Experts of a small language model: a shared expert of 512 neurons.
Below are experts of layer 4 (counted from 0) of a mixture-of-experts language model. Rows are named router (the router's row for the expert), down (a neuron's output weights, with its number) and show model dimensions 160-239. Each number is 50 + 12 x the weight over its row's rms, rounded and kept within 0 to 99.
After each expert's rows: "comes before" lists some tokens at least twice as common just after its tokens as in all text. This comes from a sample of Wikipedia text that the model never trained on. Tokens count by the router's weight.

# expert 29
router:61 48 60 47 41 34 56 65 41 63 73 53 27 38 77 45 52 60 53 69 42 63 37 59 27 44 49 54 57 46 61 61 55 67 50 37 65 40 29 77 43 35 49 51 33 36 62 30 52 60 73 61 39 37 42 43 46 49 57 28 49 36 44 52 32 54 67 41 59 68 51 46 48 40 52 42 36 59 67 40
down0:64 35 43 50 43 43 32 62 37 55 31 69 44 53 50 71 45 39 55 40 64 61 35 47 49 51 66 32 74 18 36 46 65 53 66 59 57 58 37 51 46 45 39 47 33 71 55 69 48 32 54 53 40 55 43 42 52 28 70 48 51 58 59 53 63 61 33 30 39 45 44 36 19 66 44 45 42 66 33 65
down1:57 56 68 60 55 73 49 67 51 59 39 18 38 50 43 49 35 51 59 31 48 51 63 35 52 63 58 46 25 61 73 60 38 40 43 55 51 62 29 39 29 61 34 52 67 33 46 70 29 41 68 47 65 42 41 51 50 45 62 56 34 50 73 53 30 33 54 52 42 45 64 56 55 47 60 53 53 40 49 67
down2:47 50 74 42 43 37 55 37 33 42 54 39 40 54 43 73 47 56 33 43 33 52 80 40 39 57 52 56 56 56 79 48 29 52 45 57 37 34 63 69 35 56 37 47 53 40 54 37 33 48 50 62 47 40 60 59 75 82 43 23 40 56 47 52 51 59 58 58 40 55 38 68 48 46 65 47 61 65 69 55
down3:35 55 74 53 48 58 55 62 30 41 69 49 49 58 51 45 27 20 65 45 70 38 51 59 31 47 71 44 57 47 55 47 43 26 57 57 49 62 73 74 59 50 32 60 54 44 49 32 50 37 46 42 48 61 38 56 58 46 42 57 39 48 40 58 36 48 40 59 64 52 57 41 33 52 78 73 41 44 49 61
down4:50 55 70 55 60 41 41 28 43 54 44 62 70 40 46 54 53 55 59 81 57 64 62 40 49 49 48 49 35 38 48 65 41 55 51 58 33 64 50 28 59 68 47 59 44 67 41 63 43 55 30 32 55 53 45 57 48 40 50 55 58 48 40 67 55 36 76 55 63 62 59 17 42 45 49 46 64 65 41 58
down5:83 54 35 76 52 51 53 55 39 51 63 39 38 47 61 29 58 33 43 47 63 66 35 29 52 45 48 61 55 40 57 56 37 48 36 56 59 37 37 38 65 72 57 83 68 75 61 58 35 71 36 48 45 53 42 44 54 56 60 57 50 51 49 61 36 45 44 53 49 55 43 61 38 42 51 70 45 55 47 48
comes before: "\n", " and", " The", " He", " was", " is"

# expert 15
router:64 52 63 48 47 36 50 57 34 55 73 53 27 40 74 42 48 56 57 61 43 67 49 63 46 50 52 57 61 42 63 69 44 61 54 35 74 26 34 76 49 33 46 53 35 37 62 33 56 68 71 57 38 34 47 40 37 52 63 40 52 31 47 50 37 50 58 45 56 70 46 51 39 45 43 37 37 61 66 38
down0:33 66 37 63 55 44 27 46 65 47 49 61 71 73 59 60 32 30 73 69 59 44 63 49 40 63 51 58 56 67 33 39 39 53 46 48 43 79 40 61 28 69 43 40 45 68 24 54 46 37 56 57 46 32 34 47 53 40 38 62 52 47 33 60 54 54 44 29 46 27 43 56 39 52 37 50 45 56 57 58
down1:65 55 52 24 33 26 49 54 60 42 58 58 59 48 59 61 50 45 53 63 48 27 59 47 48 57 38 52 59 59 44 36 26 43 42 62 37 36 31 63 41 46 62 40 33 43 48 30 65 39 34 74 40 63 54 45 62 57 26 38 34 62 50 43 47 29 55 63 53 52 45 40 35 54 44 70 58 51 45 47
down2:51 59 58 56 22 52 41 54 39 45 40 67 56 29 60 53 29 53 46 59 55 82 62 42 59 61 52 51 44 50 35 44 58 33 66 43 59 74 55 58 49 28 35 62 34 41 41 54 52 29 50 36 46 48 57 65 60 46 59 68 34 43 54 54 58 48 50 71 57 41 36 56 42 40 46 49 56 69 51 60
down3:56 50 54 63 38 45 35 60 33 50 34 33 65 59 47 53 39 50 68 50 23 65 24 53 53 61 39 44 54 38 47 50 55 51 60 52 37 40 60 61 55 56 38 58 45 38 48 72 48 55 44 49 50 60 38 61 41 56 41 29 43 58 51 41 74 53 65 59 61 53 67 45 47 55 43 34 65 57 36 31
down4:65 26 65 67 39 58 66 45 48 67 59 65 68 42 45 44 44 65 67 47 59 45 57 38 58 47 62 33 47 63 60 50 74 48 64 32 33 61 70 51 71 46 67 43 38 45 73 62 58 63 54 67 53 60 42 55 47 72 37 56 53 36 62 29 54 78 40 45 45 71 41 61 45 51 61 46 43 36 65 63
down5:58 63 50 28 64 31 54 23 51 43 45 41 62 46 57 57 42 43 59 26 51 50 57 54 57 49 70 55 47 37 51 34 49 45 50 68 45 26 55 60 67 60 53 57 50 66 52 39 48 49 49 62 74 56 64 68 54 64 65 56 34 54 43 53 42 40 51 56 54 43 53 41 56 45 26 77 56 43 58 42
comes before: "\n", " ", " 0", " be", " 1", " 3"

# expert 6
router:59 49 66 43 44 37 52 63 32 61 69 57 33 46 73 45 43 63 55 65 46 63 48 50 43 47 53 54 57 45 57 68 49 57 58 33 57 23 29 65 48 36 56 57 32 36 58 39 55 54 73 42 39 36 51 36 34 34 57 35 43 30 50 52 29 37 63 42 52 74 55 47 41 42 45 41 32 52 65 50
down0:68 41 44 25 41 47 63 42 54 60 57 54 49 41 55 62 57 46 71 45 45 46 48 52 43 52 39 58 53 64 33 56 45 33 53 45 59 44 67 43 42 39 26 60 22 48 44 47 42 56 64 68 54 43 79 67 45 63 67 46 73 59 73 43 60 38 49 64 51 42 36 43 42 39 46 39 22 50 49 64
down1:46 26 52 66 58 41 76 23 64 54 80 47 58 49 73 51 48 44 55 41 44 48 69 74 50 52 54 62 38 50 58 52 52 51 44 35 38 20 63 71 51 18 35 54 43 41 49 59 51 52 55 52 46 51 70 52 41 36 48 37 55 46 53 50 42 60 72 57 52 39 67 46 63 42 47 47 43 53 78 44
down2:47 26 40 52 46 42 45 34 63 52 44 58 38 35 63 66 54 58 43 51 55 31 60 45 58 58 56 48 37 67 15 39 53 70 66 73 22 74 48 48 56 51 71 50 48 59 64 67 58 62 39 58 39 38 34 47 44 50 40 36 46 31 32 51 64 29 61 56 56 46 51 44 31 40 50 62 60 56 57 40
down3:48 58 68 54 61 54 29 53 53 59 57 59 29 24 62 67 32 29 58 48 37 44 32 53 27 60 55 33 40 50 51 39 63 53 46 43 46 65 59 33 58 34 55 50 48 53 63 54 48 40 51 49 53 53 50 71 32 33 40 53 48 41 53 57 50 59 68 63 53 53 69 52 74 81 51 60 55 60 70 38
down4:70 26 42 57 33 41 67 56 43 50 36 52 34 55 31 76 27 31 47 53 52 35 72 48 51 65 39 58 52 69 20 63 52 63 55 43 53 49 59 44 36 48 46 53 43 40 51 44 58 33 45 37 52 42 59 39 40 58 46 60 39 59 40 51 55 33 43 49 38 40 38 51 32 39 38 60 70 53 55 56
down5:60 52 56 42 62 37 25 57 64 49 48 53 50 43 58 45 67 58 51 49 32 46 41 49 40 46 45 59 53 50 56 71 75 14 73 29 36 48 20 68 48 37 50 65 41 54 62 52 50 72 55 55 51 54 41 52 47 36 60 41 44 61 67 44 54 36 48 47 62 51 25 69 37 54 33 53 59 39 63 67
comes before: " ", "\n", " 0", " 1", " 2", " 3"

# expert 27
router:58 50 64 52 41 37 53 57 32 59 71 55 29 46 74 40 49 56 55 67 38 64 47 54 42 48 48 55 55 50 62 58 58 52 52 37 65 27 31 71 47 43 55 56 31 34 51 46 41 61 71 52 43 37 49 30 43 50 61 36 56 26 45 46 29 41 67 48 56 75 43 49 44 44 44 48 37 62 66 46
down0:59 41 72 53 35 45 37 63 57 56 56 44 59 32 51 39 62 38 74 36 36 51 64 65 55 66 55 71 44 19 52 63 45 58 36 80 61 56 50 45 50 43 65 57 64 52 44 34 58 47 33 58 44 46 45 45 44 47 43 47 28 50 36 64 52 31 48 52 38 61 80 60 60 52 52 58 50 52 62 31
down1:59 62 45 54 42 44 39 25 59 45 76 37 43 49 48 52 49 50 39 47 47 39 52 37 42 54 51 74 40 56 40 48 45 53 49 70 42 55 51 63 56 53 50 59 57 52 51 56 39 37 67 35 53 35 59 47 45 44 34 49 35 31 40 41 59 65 56 64 54 50 63 55 32 62 88 52 47 59 53 38
down2:53 62 28 57 33 38 64 51 42 53 49 42 58 41 63 49 31 42 57 63 45 51 38 38 24 50 76 50 36 45 40 73 31 51 53 53 34 54 46 41 74 46 41 37 49 55 43 34 49 61 58 53 45 56 32 61 61 49 50 63 63 52 45 26 69 46 59 43 38 52 55 39 62 59 40 59 21 53 43 49
down3:45 74 54 27 41 35 60 65 39 39 48 57 51 49 40 50 53 68 58 35 50 52 49 43 64 50 47 78 63 35 30 43 56 64 59 72 45 46 40 56 48 58 60 59 80 51 43 58 19 68 58 35 34 47 55 44 30 61 66 49 57 71 37 37 34 57 59 57 48 42 33 49 69 61 52 47 43 51 38 42
down4:45 36 43 69 50 42 45 40 50 39 57 54 67 57 38 56 49 61 38 47 51 58 56 44 50 25 69 37 54 52 33 57 54 56 45 60 48 43 36 69 53 39 35 68 45 60 62 66 36 59 64 40 42 44 42 38 49 61 43 67 52 55 72 44 59 40 56 45 51 33 52 49 48 47 59 52 54 56 42 49
down5:48 57 54 48 43 73 56 24 62 58 57 35 23 50 44 67 50 56 57 45 58 57 41 51 77 58 60 76 57 52 64 50 64 57 36 63 54 69 39 56 50 77 38 52 61 56 46 49 60 69 42 45 41 43 76 62 42 37 47 46 58 70 59 46 48 33 33 53 59 56 56 57 42 55 62 60 47 43 64 57
comes before: " |", "-", ";", " years", "N", " 1998"

# expert 18
router:60 43 64 53 49 40 51 56 39 61 67 57 29 45 71 46 49 56 56 64 46 61 45 49 37 48 50 56 59 41 57 62 54 56 57 34 64 22 33 78 48 36 45 48 31 39 59 42 60 62 72 55 40 37 48 40 48 41 62 31 60 33 45 55 30 42 62 50 64 67 47 49 38 39 47 42 34 48 71 45
down0:69 36 52 18 65 43 31 37 29 55 49 36 56 52 43 49 45 69 42 71 43 45 31 56 65 49 32 25 68 46 39 36 37 53 30 57 36 49 43 47 53 47 58 77 33 56 35 40 46 35 47 64 55 39 55 57 58 53 39 34 57 17 68 62 30 35 35 44 65 29 50 56 43 79 48 48 37 40 54 27
down1:39 67 36 39 73 65 67 47 46 62 68 50 51 48 49 40 58 52 60 43 41 45 70 44 46 41 53 59 58 48 73 69 51 54 38 85 59 38 59 63 56 37 70 64 40 47 54 38 55 42 52 48 44 38 38 75 56 57 65 50 55 70 51 40 54 33 61 48 67 51 55 53 43 62 56 44 56 73 71 71
down2:43 51 23 40 38 65 60 17 45 36 42 68 31 59 54 51 49 62 36 50 73 50 55 54 55 50 50 29 46 59 53 50 37 42 39 29 55 54 44 62 32 59 53 34 57 41 54 51 59 41 28 38 36 45 59 33 44 41 36 67 51 35 65 35 53 68 56 59 35 61 50 49 50 59 52 28 48 67 49 43
down3:46 44 34 61 44 41 61 51 56 33 48 41 41 31 21 33 47 54 48 37 46 28 21 81 34 56 56 63 46 48 48 38 43 37 47 40 64 50 43 55 41 60 52 48 66 36 62 40 30 45 49 29 54 30 62 52 35 40 55 42 39 64 35 51 53 37 49 50 42 51 45 56 55 46 47 49 36 50 29 61
down4:45 33 47 38 49 40 56 49 34 60 52 49 36 71 42 39 56 39 48 57 51 42 56 60 31 36 22 52 47 19 51 36 58 52 41 50 47 53 57 55 49 60 36 52 37 27 43 52 47 52 11 60 55 29 38 45 54 54 52 31 35 39 54 47 29 40 53 44 50 43 46 59 57 30 59 64 40 36 63 60
down5:58 65 48 63 51 60 30 58 48 60 59 50 44 57 22 59 31 32 54 55 47 38 65 62 26 56 61 53 43 58 44 41 53 47 67 53 59 75 46 37 63 74 33 26 51 45 77 65 45 51 50 69 44 44 58 27 44 55 24 44 54 56 70 70 63 64 64 44 73 47 57 47 39 58 46 73 49 59 49 48
comes before: "\n", " The", " He", " In", " It", " This"

# expert 11
router:62 44 33 46 51 40 39 56 44 50 55 70 60 36 57 33 39 62 42 60 48 64 52 62 55 33 40 67 51 18 49 67 35 67 57 33 47 55 36 59 27 49 52 68 29 26 42 60 50 60 75 27 62 29 50 49 54 42 64 40 52 35 48 51 48 29 56 40 49 36 68 56 46 27 65 43 43 45 67 46
down0:56 42 56 61 47 60 58 49 58 53 42 34 60 36 65 58 09 48 52 51 49 40 37 56 58 56 30 43 64 73 37 49 29 37 48 49 24 36 34 19 43 42 62 56 56 40 33 50 61 56 55 12 49 58 67 35 52 60 53 64 55 37 38 41 53 41 71 53 56 53 48 32 44 56 48 36 61 54 40 60
down1:56 50 50 43 42 41 44 61 54 41 48 50 66 41 33 66 56 69 41 42 54 52 70 36 58 39 48 57 29 51 37 56 45 41 13 48 30 50 43 50 56 36 39 38 31 56 36 48 29 43 54 41 58 35 25 43 30 46 32 55 61 69 71 35 23 39 55 66 52 41 47 52 28 53 57 41 36 59 68 52
down2:41 40 54 43 73 38 34 20 55 50 39 52 56 31 37 40 55 33 42 58 42 34 32 57 62 48 43 50 39 62 48 44 18 64 47 64 48 53 63 38 53 43 55 48 46 29 61 46 51 55 69 65 39 31 42 56 52 48 61 57 42 67 39 44 47 40 47 42 46 50 53 61 52 48 64 62 49 58 49 57
down3:58 59 49 48 43 59 42 45 50 36 57 36 38 34 59 67 53 28 48 39 43 59 27 50 44 59 52 47 46 67 46 55 42 68 55 59 28 50 74 28 39 21 56 49 57 39 60 57 48 56 35 42 53 65 51 53 54 43 47 51 54 62 56 51 38 28 38 57 58 60 36 38 57 47 22 55 35 60 62 59
down4:57 41 33 52 42 57 54 47 46 37 56 58 59 64 54 50 54 58 64 40 37 73 75 51 60 38 61 63 47 45 59 53 54 35 53 49 39 54 48 54 64 58 58 54 14 20 50 57 41 51 52 45 31 57 72 56 43 35 48 52 72 61 58 69 42 68 31 77 50 56 65 48 50 34 58 46 51 39 58 42
down5:42 41 51 29 59 55 46 50 47 61 45 52 40 63 39 51 62 44 37 64 33 12 47 31 63 34 43 45 56 40 45 41 33 45 40 51 60 38 55 59 70 23 57 42 65 43 46 50 46 40 66 24 61 49 26 52 18 52 69 51 66 46 57 44 36 50 41 41 37 64 65 44 49 60 58 30 63 28 52 64
comes before: ":", " |", " by", "==", " date", " career"

# expert 1
router:63 47 72 56 40 41 54 61 35 58 70 50 31 43 72 47 49 63 52 66 49 62 45 51 40 49 47 54 50 36 53 69 59 59 60 35 65 29 29 73 47 27 51 47 31 40 56 43 56 55 73 47 51 37 45 39 39 52 61 34 47 33 50 45 32 47 59 35 58 72 54 49 40 41 52 42 37 57 66 50
down0:57 58 47 55 51 21 45 56 62 49 59 43 38 58 56 65 51 52 48 29 52 33 44 35 44 61 44 28 39 69 40 34 50 28 65 74 67 63 55 60 52 53 55 67 55 47 58 40 41 61 17 45 46 48 61 60 60 53 57 58 71 46 43 69 37 29 54 45 65 64 44 47 55 32 49 48 59 57 33 51
down1:64 37 63 28 67 11 41 38 61 46 17 42 67 65 58 70 35 64 30 33 63 41 28 55 58 80 46 47 55 60 44 61 56 13 51 30 50 56 55 45 74 42 63 60 45 48 40 53 52 35 60 59 36 52 31 44 62 66 53 52 50 41 58 44 61 49 45 34 45 47 29 37 57 61 59 71 42 42 54 40
down2:39 50 30 50 73 46 65 57 43 24 42 39 65 58 62 50 57 51 67 50 50 42 65 29 30 44 64 74 41 44 62 45 52 42 52 51 54 35 67 46 38 47 53 55 44 27 20 30 56 45 40 61 56 44 44 43 75 19 45 70 57 38 50 46 46 51 46 49 62 52 40 62 29 35 44 41 43 59 47 53
down3:64 29 64 23 40 68 40 41 54 41 80 75 51 45 57 38 55 49 55 38 53 56 63 44 45 47 38 53 35 41 61 59 54 65 31 50 59 61 53 41 33 53 38 29 45 46 57 45 62 40 64 79 51 40 47 52 69 49 80 61 51 66 44 22 47 58 48 36 43 46 55 56 43 65 54 20 51 50 55 27
down4:50 42 61 57 52 35 37 38 57 34 54 42 53 55 62 50 40 42 45 38 37 49 47 41 37 42 43 55 59 61 61 60 67 62 62 40 33 48 56 65 50 47 36 62 54 52 48 47 45 57 49 42 62 47 42 40 48 66 53 62 48 62 58 46 48 38 51 48 63 30 64 39 63 46 52 15 69 54 50 51
down5:28 79 45 53 50 71 53 60 54 69 46 59 64 60 46 37 51 40 44 54 52 48 50 64 71 57 57 50 40 52 63 33 64 30 60 54 38 65 53 39 49 52 46 42 44 31 54 53 50 58 54 45 44 66 46 66 74 64 67 42 48 46 25 33 51 38 63 48 38 56 70 49 30 72 40 45 38 47 27 30
comes before: " |", "\n", "-", "|", " The", " It"

# expert 24
router:66 32 66 70 51 47 39 48 32 53 61 62 43 38 53 28 53 64 36 51 36 53 42 59 44 45 42 52 55 45 54 72 46 57 60 47 63 43 37 69 32 21 48 50 37 43 42 67 42 64 76 45 69 17 48 48 36 55 52 26 49 46 42 48 42 61 61 40 64 61 53 61 59 33 45 52 42 42 56 31
down0:43 36 53 73 40 43 53 62 54 56 56 57 59 36 33 56 42 55 58 67 46 53 52 51 65 36 53 34 43 06 55 16 60 46 29 55 47 48 56 28 51 53 45 57 25 40 69 50 42 48 49 52 42 57 55 57 36 60 27 44 49 68 56 66 54 62 41 58 62 40 64 49 41 60 63 57 68 44 31 40
down1:79 40 48 60 44 51 46 44 40 64 33 37 46 57 67 43 52 51 42 49 38 57 55 23 51 26 42 47 66 58 51 55 46 66 72 48 43 40 70 37 64 60 45 49 44 38 71 52 42 59 46 39 51 70 55 37 45 30 60 60 48 60 46 52 34 54 32 45 37 33 49 44 60 37 53 39 51 53 50 38
down2:61 58 48 59 68 36 38 63 60 62 36 37 35 48 59 49 45 35 36 53 66 55 66 68 46 49 40 34 59 44 36 66 67 60 48 73 53 32 41 68 52 75 23 47 64 45 68 43 38 39 37 64 42 32 28 44 83 41 63 37 42 58 50 52 35 48 43 43 68 67 45 72 26 44 41 55 66 31 57 56
down3:44 28 38 41 58 40 52 51 38 57 40 47 55 43 36 30 71 48 42 60 47 32 53 81 39 63 52 53 71 41 32 55 55 47 28 69 53 44 58 45 56 59 57 31 54 75 43 50 81 72 43 46 57 58 30 45 59 59 40 53 67 54 45 37 35 55 56 51 50 37 48 66 62 32 65 37 64 36 36 66
down4:47 45 69 46 59 53 56 55 64 38 45 45 48 59 31 55 80 58 50 47 59 46 52 42 40 47 67 59 54 41 69 44 50 53 54 68 58 35 55 59 22 52 56 36 61 45 41 43 44 28 42 68 48 44 50 20 55 41 21 58 49 75 65 49 21 64 44 41 66 44 60 27 52 51 36 68 38 60 48 38
down5:38 41 68 42 41 63 47 39 55 67 41 38 33 41 57 50 51 49 53 54 50 57 48 45 43 55 28 67 41 48 40 63 50 48 57 46 45 69 68 67 49 41 32 53 48 44 46 63 60 39 44 29 61 54 49 51 67 35 45 34 51 62 58 75 78 28 50 57 26 69 45 36 62 38 72 26 65 49 61 49
comes before: " the", " a", " to", " his", " that", " in"

# expert 30
router:53 44 60 53 49 46 50 65 34 51 68 48 27 42 71 47 41 72 45 57 29 45 44 63 41 56 58 58 54 42 53 71 62 52 56 26 51 25 35 57 54 38 37 53 34 34 49 22 41 61 68 58 55 33 47 47 49 52 53 47 56 35 41 46 38 69 60 39 77 58 56 62 37 44 36 49 33 68 60 36
down0:37 52 59 32 37 44 24 46 32 31 74 47 55 54 26 57 57 49 48 56 49 51 32 49 48 41 62 68 28 45 57 49 37 60 66 76 38 65 54 47 31 47 56 50 59 37 68 50 43 44 64 50 50 65 39 60 45 63 64 49 40 29 66 58 60 43 41 43 58 56 39 63 51 40 67 47 43 29 44 54
down1:36 43 56 40 48 35 44 44 35 44 75 49 26 35 56 49 36 57 54 50 64 45 41 45 59 49 57 51 50 45 60 49 64 41 53 49 49 43 52 38 47 50 30 67 53 37 47 36 36 57 66 58 55 51 40 58 50 56 48 47 59 46 61 34 39 60 33 43 52 44 52 47 62 35 31 69 57 31 68 53
down2:64 53 41 33 71 34 59 45 53 73 56 62 20 57 59 58 67 47 48 78 40 39 21 28 30 50 44 42 47 32 49 48 60 53 32 46 54 66 33 42 53 28 53 44 40 60 51 62 44 56 52 68 39 60 30 62 39 38 50 49 53 56 38 39 50 39 55 65 30 42 49 45 60 43 56 68 46 50 50 53
down3:47 44 36 39 62 49 41 61 57 29 65 77 58 49 59 49 48 56 54 42 70 45 52 39 41 29 32 48 42 25 59 75 32 38 61 54 33 61 59 43 27 49 46 53 54 41 42 65 39 57 54 35 44 32 32 50 44 22 64 44 45 72 58 61 69 37 66 52 56 45 30 65 51 63 67 55 55 32 61 39
down4:56 51 59 54 37 29 69 47 39 40 44 25 50 61 51 61 55 53 39 79 79 46 39 58 33 60 66 60 61 55 44 38 51 43 69 41 49 56 44 35 50 59 21 63 50 56 50 48 62 74 59 68 49 45 63 46 29 52 44 45 57 48 72 65 38 79 46 59 54 49 72 47 42 50 49 33 61 37 52 57
down5:50 50 46 31 40 38 52 39 55 46 74 32 52 27 54 38 66 72 27 37 49 66 35 41 51 67 49 33 75 39 57 49 42 57 42 41 54 39 51 31 40 54 31 43 62 35 48 36 52 79 28 47 55 43 64 62 74 43 82 51 38 59 49 14 50 48 83 48 48 37 48 50 44 69 60 61 63 57 47 57
comes before: " the", " /", " a", " his", " their", " its"

# expert 3
router:54 56 62 63 45 42 45 75 48 72 68 55 50 52 71 45 43 66 26 56 39 51 59 65 42 27 41 79 56 58 35 59 50 60 51 48 54 53 59 56 57 43 51 39 36 46 38 39 38 46 48 35 51 25 32 24 50 61 46 49 52 48 51 62 35 38 86 65 52 71 69 45 52 53 60 53 32 30 64 38
down0:32 49 53 57 31 54 32 40 40 50 59 65 61 53 38 68 54 56 49 55 44 46 59 55 64 54 53 38 59 59 57 30 52 62 43 40 53 63 66 39 43 54 57 51 45 33 56 52 67 30 41 68 54 25 46 49 49 61 72 39 31 51 50 47 40 52 61 46 62 69 58 66 45 44 41 54 52 33 38 29
down1:66 45 71 49 35 42 62 53 44 65 48 51 46 59 56 46 61 67 49 49 52 35 48 54 55 68 54 61 51 33 46 56 43 54 44 53 43 56 51 46 47 73 49 49 54 43 33 40 63 67 44 41 55 45 57 43 33 44 38 37 49 52 59 53 35 36 55 45 34 38 41 51 52 48 43 52 57 50 56 42
down2:62 38 53 53 34 54 37 60 43 64 30 56 50 40 50 66 55 48 37 42 58 36 68 48 67 65 54 48 63 59 47 77 71 66 37 56 58 42 36 35 46 50 62 50 25 49 50 67 67 34 33 56 51 56 62 55 46 62 42 81 49 36 51 58 48 51 54 42 84 46 64 35 26 48 35 44 61 57 49 34
down3:52 74 48 70 59 21 38 37 57 46 47 58 21 49 25 37 61 60 53 51 50 59 55 50 41 66 34 47 25 39 46 49 60 57 44 40 60 56 61 36 64 55 35 25 47 64 41 54 51 49 59 32 69 52 46 47 56 49 56 64 33 48 48 62 38 52 58 51 64 47 38 43 63 23 40 66 50 43 66 40
down4:54 34 48 67 65 61 47 70 47 58 50 43 43 29 47 66 61 46 65 58 27 60 47 53 64 75 53 43 58 68 62 25 60 31 43 56 45 37 51 77 40 52 54 70 32 40 56 76 65 33 55 53 42 47 43 25 63 55 18 57 35 34 54 58 72 37 42 40 47 66 53 47 56 46 49 40 46 61 66 45
down5:49 48 45 40 38 42 64 33 60 53 71 61 45 55 57 51 52 50 59 58 35 40 67 43 40 45 38 62 53 43 54 46 32 59 54 47 55 58 47 44 38 94 38 49 42 53 78 59 33 62 27 51 39 72 44 44 39 53 60 29 54 38 74 62 66 32 56 36 65 54 49 43 49 49 37 49 49 45 67 65
comes before: "s", "a", "'", "z", "tic", "m"

# expert 10
router:55 41 64 51 40 32 53 54 29 53 70 58 36 44 66 48 42 55 55 64 32 72 44 54 47 56 61 58 64 36 55 57 47 53 62 36 71 29 33 56 51 33 45 46 25 37 53 39 49 58 74 58 52 37 49 48 40 36 62 30 52 35 31 49 31 48 75 43 65 62 53 50 51 41 41 39 29 48 63 54
down0:63 58 67 46 53 52 69 70 54 56 68 61 52 32 58 40 56 56 61 54 52 43 34 43 56 59 41 30 59 63 25 27 67 52 50 38 67 45 52 27 67 25 54 44 49 36 48 44 42 50 40 57 41 52 56 54 73 36 35 29 33 74 52 46 41 46 59 52 62 58 31 54 50 43 63 59 54 49 53 37
down1:62 64 62 43 65 35 60 38 70 67 67 46 62 73 34 45 47 36 48 39 44 29 36 46 55 47 43 70 62 65 34 57 35 42 58 37 60 65 40 53 41 43 64 55 62 52 49 55 54 61 60 52 39 54 57 39 40 65 32 72 33 36 58 52 44 61 50 52 60 52 67 64 46 50 45 57 54 51 56 44
down2:68 26 56 37 62 43 45 42 42 45 54 46 51 49 60 66 28 60 44 49 70 60 38 50 46 69 34 47 46 59 50 52 51 61 70 64 65 37 49 44 35 59 44 49 45 42 33 78 60 83 53 28 41 36 24 35 50 49 36 50 61 62 65 85 24 52 57 43 66 53 51 45 62 50 48 60 57 27 50 56
down3:83 59 41 34 58 46 55 54 51 54 45 65 34 41 40 46 37 59 79 47 45 68 46 47 29 52 74 41 70 46 35 57 47 39 67 21 52 44 42 64 32 53 54 49 59 47 59 62 65 53 68 47 59 43 47 47 56 60 44 51 50 40 70 49 69 63 55 42 54 48 45 37 66 59 43 38 45 35 45 44
down4:58 31 65 58 47 51 51 61 75 45 47 33 39 41 51 48 36 45 57 74 70 43 41 56 66 42 39 54 64 58 35 36 39 58 54 32 32 70 47 53 30 52 68 51 56 47 55 41 33 43 62 54 38 42 56 49 46 24 72 42 42 43 42 78 44 51 52 38 57 55 70 46 53 46 56 49 50 57 48 31
down5:65 41 58 39 37 58 60 47 51 43 64 60 35 62 56 65 45 61 47 56 43 85 59 66 63 33 24 68 52 26 38 56 42 65 36 32 45 43 55 41 18 52 51 55 40 48 33 38 40 60 67 55 34 40 62 41 31 62 61 47 57 49 62 53 67 47 51 59 54 47 47 62 33 56 48 51 56 41 38 61
comes before: " of", ".", " to", ",", "s", " for"

# expert 21
router:63 43 61 54 51 37 49 53 37 59 66 51 26 53 76 44 48 57 57 67 46 64 48 62 41 41 47 53 57 35 48 60 52 58 47 34 70 21 35 69 52 33 51 49 32 33 54 43 50 53 72 50 39 38 53 37 37 47 61 43 55 29 46 58 26 50 68 54 55 63 57 50 43 41 45 39 39 56 62 44
down0:45 69 70 57 59 65 62 48 51 42 25 47 46 58 59 65 56 61 47 46 61 39 39 67 53 44 50 76 67 57 52 51 66 43 48 46 59 56 48 77 41 70 38 32 64 48 63 53 37 39 61 53 54 58 37 43 64 43 68 57 56 47 64 60 52 54 43 45 72 61 61 32 64 28 58 66 47 58 56 49
down1:61 31 54 60 34 42 47 47 75 48 59 68 44 35 30 47 40 66 44 51 49 41 36 42 43 62 66 56 68 68 50 52 38 65 56 25 40 55 46 70 43 53 50 60 43 26 54 63 39 74 53 50 51 31 44 66 42 44 51 50 61 36 52 70 38 55 58 37 73 49 44 48 47 37 42 70 58 44 46 43
down2:55 36 52 53 35 68 63 51 56 49 43 34 30 41 33 87 37 47 51 31 34 60 32 42 43 48 62 57 37 67 60 57 70 46 72 56 46 45 63 58 48 21 40 67 57 53 38 49 63 56 34 49 46 65 33 39 42 50 48 55 50 54 46 63 48 63 32 56 55 54 64 60 64 40 58 60 37 45 63 59
down3:36 62 44 39 41 60 60 39 50 69 46 45 72 48 52 48 69 68 53 52 69 44 57 18 44 27 46 54 50 61 73 44 70 52 35 37 65 49 47 59 65 50 56 45 58 52 43 52 47 49 45 70 69 61 53 48 31 37 45 39 57 58 30 34 88 60 60 41 44 54 60 62 35 50 37 35 61 51 72 34
down4:54 44 45 61 42 62 58 56 53 38 37 67 54 64 59 53 54 37 57 58 46 58 29 62 51 69 47 55 30 45 50 56 45 50 56 48 18 43 42 63 42 32 53 30 19 53 44 41 41 52 41 52 40 52 47 48 55 51 45 58 43 59 49 48 66 45 49 58 66 54 58 31 42 54 63 81 45 51 21 61
down5:52 40 39 51 38 56 42 59 58 47 61 29 56 42 52 65 50 46 55 52 62 49 56 42 42 56 49 63 39 60 36 42 65 48 39 68 52 67 45 58 66 63 40 62 35 33 53 23 51 66 38 61 57 41 63 33 47 43 51 70 54 37 46 46 67 66 50 41 30 46 47 57 48 46 33 43 56 50 58 42
comes before: "|", "-", "\n", "The", "American", "|---|---|"